config.yaml
d_shared_expert: 0
router_bias: true
lr_router: 0.00113
norm_place: "pre"
attn_scale: 0.177
parallel_block: false
init_std_qkv: 0.0229
init_std_o: 0.0
learning_rate: 0.00642
warmup_steps: 50
batch_tokens: 262144
Below are experts of layer 6 (counted from 0) of a mixture-of-experts language model. Rows are named gate (a neuron's input weights, with its number), up (a neuron's input weights, with its number), down (a neuron's output weights, with its number) and show model dimensions 128-191. Each number is 500 + 50 x the weight over its row's rms, rounded and kept within 0 to 999. Numbers have three digits each.
Before each expert's rows: "comes before" lists some tokens at least twice as common just after its tokens as in all text; "comes after" lists some tokens at least twice as common just before its tokens as in all text. This comes from a sample of Wikipedia text that the model never trained on. Tokens count by the router's weight.

# expert 83
comes before: "|", "-", "\n", "|---|---|---|", "|---|---|", "|---|"
comes after: " |", ".", ")", "---|---|---|---|", ").", ".\""
gate0:430424468449582512532491473486599453527537478501492455556472451489532482551546484437585531468447463476494560440449479427410521528463571467510545460477516508534536598496460439520473607491455491
up0:491463385374562505461455575581543477481528519568546523519517463433525540491485506479458447494432435466544546450441452469505515524538523598453513537513475529489416436526541436527508467547537516
down0:549517524464515501518460432498516566456469487614569598449508547492391490553557554479483495527486438433485544497544481526609566469501484544459602489582581512561421566543508547526488478525412501

# expert 34
comes before: "\n", " The", " He", " In", " It", " She"
comes after: ".", "s", ".\"", " life", " career", " season"
gate0:423458508492470479500561466477433501553463513510513493504515473522656552579553508479466488513432484484457488481466538529537567437411553474494449455464373507456474413530457461464533432456495603
up0:534510502500459498476498454502464505528512490504510604504471451548481421375501557515464559570521544482496495555550513547388477426497510490513515491604488509503563457548497586524544548500494430
down0:487505504476461511508481598568513555586523512625458525514408513468512454463489456536537539448449505488538522487400492444527411536553556504452515550400486522478534456563533484542398566573493494

# expert 47
comes before: " |", ";", " /", "·", "N", " 0;"
comes after: " |", "|", ";", " /", "N", " ft"
gate1:566487539456511487517521532480512529578461446404567483438498526528579419450538524488549540512470531475515375506431402487412466559482628485568422458416480501504477520579451511515420508513477513
up1:466497489510430522499451465482476466420394536536547555486515446495514546544567491535497527474447447425411477530551446425479525461451499515384440529411506490441516563484531499514530496514539491
down1:509483421492480506481572516499420543532477514459525482549480507512517466470506516516515514533468479540464532543432583362543518559438492569502511522414538603413511497518442579513517450497570582

# expert 91
comes before: ":", " |", "==", " ==", " by", "("
comes after: "-", "|", "==", " •", " No", "Personal"
gate0:483469532519542474593472452489560450507465482406581419534573496441456414442493535412506516550472521548478396501404536539550438390436494558455494515533452480534539482515475574466538504544461507
up0:506497463498477535448562490518466489494535473489588484508507547488437478560469486508502479480520499433458519477451462583543552577531486568507485611490455431409541490486480526506457579503468484
down0:438470524552521494513581434563468464509464488389457530489534462499524536518546426409490526507474475519549427420506464537555448478550524535382438443516468490472427567419481537543439504504405552

# expert 31
comes before: " of", ",", ".", " and", " century", " side"
comes after: " the", " in", " The", "The", " this", " In"
gate1:502461524582496504452505595393454458490471445397476456537592459504528506530545502572499523493515485584495522450507558437479471502455516405495489496516511499442613526487500572448445441468495481
up1:551564451586431460487555525443509526545517546464564533402371407565596453534477458473392532587549556482455487573505492533582565448384438611510410612463519389489510529541490451487498473539419491
down1:474487513504475587476508587588497488528552526470477530583541491437509555597474519572627563487490492526543516475566506468492523605411488497585594557561490517497534476538513502506502528514513503

# expert 127
comes before: "|", "==", "\n", "-", "The", "==="
comes after: " |", "\n", "==", "===", "---|---|---|---|", " =="
gate0:473520471516499580514396515534557462543519567540510543438491509475554463488460509545574455486525494390492542409526524468491539480622590520492446571550533565483519590564566487583507528496475542
up0:556463544500559517587423560475468532680585565459523464492416516440490452530536588405509534539455499461532590416474558464503511568597572511566506489528610505525574530529501454641530483536463548
down0:471400483507560539541590433514546475484458450685561616537482545492462445504479609535401523453489515430432452576373510479445554517469509492407426498534481530460483532512519500473420488509428468

# expert 15
comes before: "\n", " States", " ", "th", " Kingdom", " Best"
comes after: " the", " ", " The", ";", " JPL", ")"
gate0:445508462587515585594491536560551449488424469514470443497514480482467521509497497498467540531548503376508559451629415452433525574482500533480493444549462517524500541425613503495529490458595470
up0:422550519451541519455391539505421456534530546501495475505433442489518527524435513524549575481505511460428487466511500469457555533437475445503462569437416530477418514513507509460543466480488492
down0:555593458568558540379457507500514586499481387469420443504511468546450480438537508483565509433413507592424461487486495476382440493592484488474485490509528521422531424619612547503496483578574450

# expert 59
comes before: " of", ".", ",", "s", " to", " and"
comes after: " the", " a", " his", " their", " its", " The"
gate1:428542582544484554453489461460481410547453506545468553391538502510499474505465564566456516490497555479512530599475485485479493514580481472565464576440467496523544486436631434478583562533463451
up1:443549477464504512483547529453540493462533410508412524493500523514493529520516475467545561563457475483447487485484464656515579511636512519417515530429545542501543420571478428513571579428405550
down1:456512395511474477499477492445480438540547500611538536521530521526492460521564518546475465409551488480528502509479523474486568502434525500405510494421488508565549504594554458491461491603472458

# expert 117
comes before: " |", " of", ";", "a", "/", "i"
comes after: " |", ";", "|", ":", "-", " by"
gate0:496481537478540476529590534483513541549494490497467559505601531542508470499462526517499533539494556455511506508482444446463400544402591454480435524477423523494479497521566659524523534550553510
up0:496460503523527516466472488554457454514559553567478470495469519503567569461482487519501465451499483563451435498466486530466469568504494542554637469553469530510593583442559470473586477531451464
down0:483541511588406515529524472452367529514541485549504416424417479556511444325505501498457497535513454536484521455480546551510581499519502518462473597656445489519503456467448559497521473546549379

# expert 74
comes before: " in", " by", " to", " on", ".", " from"
comes after: " was", " were", " is", " be", " been", " his"
gate0:592427495559468555556503529488440472512501530479489485502525495472519439387404485499472568536485481455470510585454551565586468505514397596430437453436483456425459422505629570562437485398477506
up0:545505509477562492586506539435500503472558494614490495428538388448492523520522410525517473578552640484556428573474477537427554451463440565532502588518555437531430500503484506441406481579443501
down0:538419469459578510482487423532521570561453533352482552490454435382498453545523462486503507505483483412496513480483506533481491537519469494535544491554529559464501491520555469554575472528537445

# expert 88
comes before: ".", "N", "E", "K", "y", "S"
comes after: " (", " |", ".", "-", ":", " \""
gate0:509489527426422516467512474504510522486532458461420552533520458509572467464513564566501527495484475554490500507452525627474401527422546529447550495502487524523496484585639497552474610514564491
up0:528492459431484516502428504502492455491477510474545498453514419463500566437491447515476520527462547575488459476515537471427493524587505448440526475541508426603485531445496410451451426505518537
down0:429495494537506496468476515379469506488486506356492538606565462519510494478507503477532518545433487501465527497454508416524531545561531455475429437513566447430562462544485500589494511486404485

# expert 5
comes before: "-", "\n", "|", "The", "In", "="
comes after: " =", ")", "==", ".", " ==", "==="
gate0:477514483411426568519449440478479584545465504521355539475542516530502524475491442563495455592588443414608514526512558508477506469559503584455538482476478455420544582451524476502492463505531579
up0:484593540612572440454412507524535481459511601577603497455494497386402530570523525477599476517490490542497471469486482548488476462470563587503476465503580554536497445520497499507534545502468486
down0:447443545476491526537505510465478492529507419497414483501491572475553566525504516428619462490529512597475504476476520442487591448499487551499514525417462538398546481508507466510522541467483481

# expert 39
comes before: " |", ",", "\n", ")", ":", "–19"
comes after: " in", "|", "-", "–19", " (", "In"
gate1:504453489529560440526495550560446444537529504440483548470495469491449461480573451471390453494659483475612563465453526484494472561451485468570477537532529538511489551509544432438531536470483535
up1:480533533520541430509587525519423499509463558475557537489448512409499497530476509484512473500514479510523502402398447477536449454505574410532600519455425497501536545480451498519516486582562523
down1:496613521514504490401541522551499446469526648444429472587569511598457488494438523469637506474422431428468509480568500528522538409577571525434500502494384554559599530547577619443487503493496564

# expert 49
comes before: "==", "-", "The", "===", "=", "In"
comes after: "\n", "==", " ==", "===", " ===", ")"
gate1:528480357553451585468506555413410577593578499465533508541555449492543457494477446508512420548490476500495508471509532528488445463476435520499500502516456501428502533482517520496522535494328418
up1:461509561542442580472438426505543456523410438435467464452552580521567627479519486536483516480490503537520535495514499517476537490604574585481429479562554511479465517482554484516563433392600500
down1:491534531530443493538555491522512476494477488405394552501495556531416510484379526473488472500535523501554522456507516493553488424433483469552482590466429472527495494504495524545554597465534597

# expert 69
comes before: " the", " and", " a", " other", " which", " including"
comes after: ",", "s", " well", " such", "\"", " along"
gate0:551539552589493518460549513382457445456469397519496485505544424493455456548485506490475490528497484563536566542506423451584421481574438555464417521584426480587481548487513436431542534528407503
up0:571489518569429542528548426416428549462487561581484486466509480519580503522479477562533512534514521550408492470527554516576545499495534486522533551573568516449447490463516398467546512507443497
down0:561455565458511580432593472550484495480468525701551466522479495519485457511498480465477567483546450444480477472445458588507544463486427529433493510452515475471574517447503475539483424508465588

# expert 33
comes before: "\n", " ", " 1", " 0", " 2", " —"
comes after: " ", " 0", ")", " —", " 1", " 2"
gate1:388408368538444451545444545578469458489445420410606430548449419485519529575540578422436457482550524567494496473447471447441533523578518473465564518486536385566494534518503500545435527489429494
up1:581555574444508522480518479534560611438534574583467507501526495501487435459504498396544428552507481585470538508441455414355549496479553428475437577502469497615505492586450430540449455533504469
down1:502513572462428447477612490489529441484506501565434541496526540560561529472491515443497485449450425493543570560452577504474507519467485443494571564523462459514473441480438565462447520425482491

# expert 14
comes before: " he", " the", " she", " it", " they", " and"
comes after: ",", " However", " announced", " time", " year", " him"
gate1:528439411486598496456461549371472407483464441491424514498552551446526518392518510475517508405452452518515422513481507552448500561495423368466570444403509431471517526429532494518467513486517534
up1:445452489539495481613473495512542522545507448525501548502539482470498496520584416519486620583539514610488540466499580587545549480472459561526487567503450508409506438410447501496426541469513534
down1:537590545434515529543555485502569570515448478422527551373531458530437462561569508491505434479493517491488533574472453473546444521584427516505501523508383538481544547498501532494536463480483528

# expert 85
comes before: " ", "\n", " 1", " •", " 2", " Total"
comes after: " ", "\n", ")", " votes", " %", " Votes"
gate0:552383509581548529479524527455448499486458468432503477507465520597362515468484452536506537492438433514520439438524508434568498503394516507486499464449496470607534458527426503509557476535440461
up0:556526534513524455549551477439432524493464486508450577550527530476498514423586533523435421505520473506515535372615513515530450560513433500496489524528498596483529474501436406540432525429487411
down0:512460501506506554506412488541534540500481471345526506444509442471479412496558489570484527496456564526480523408577493524501412423550467486457579490397603450476481492442451577516652522444511526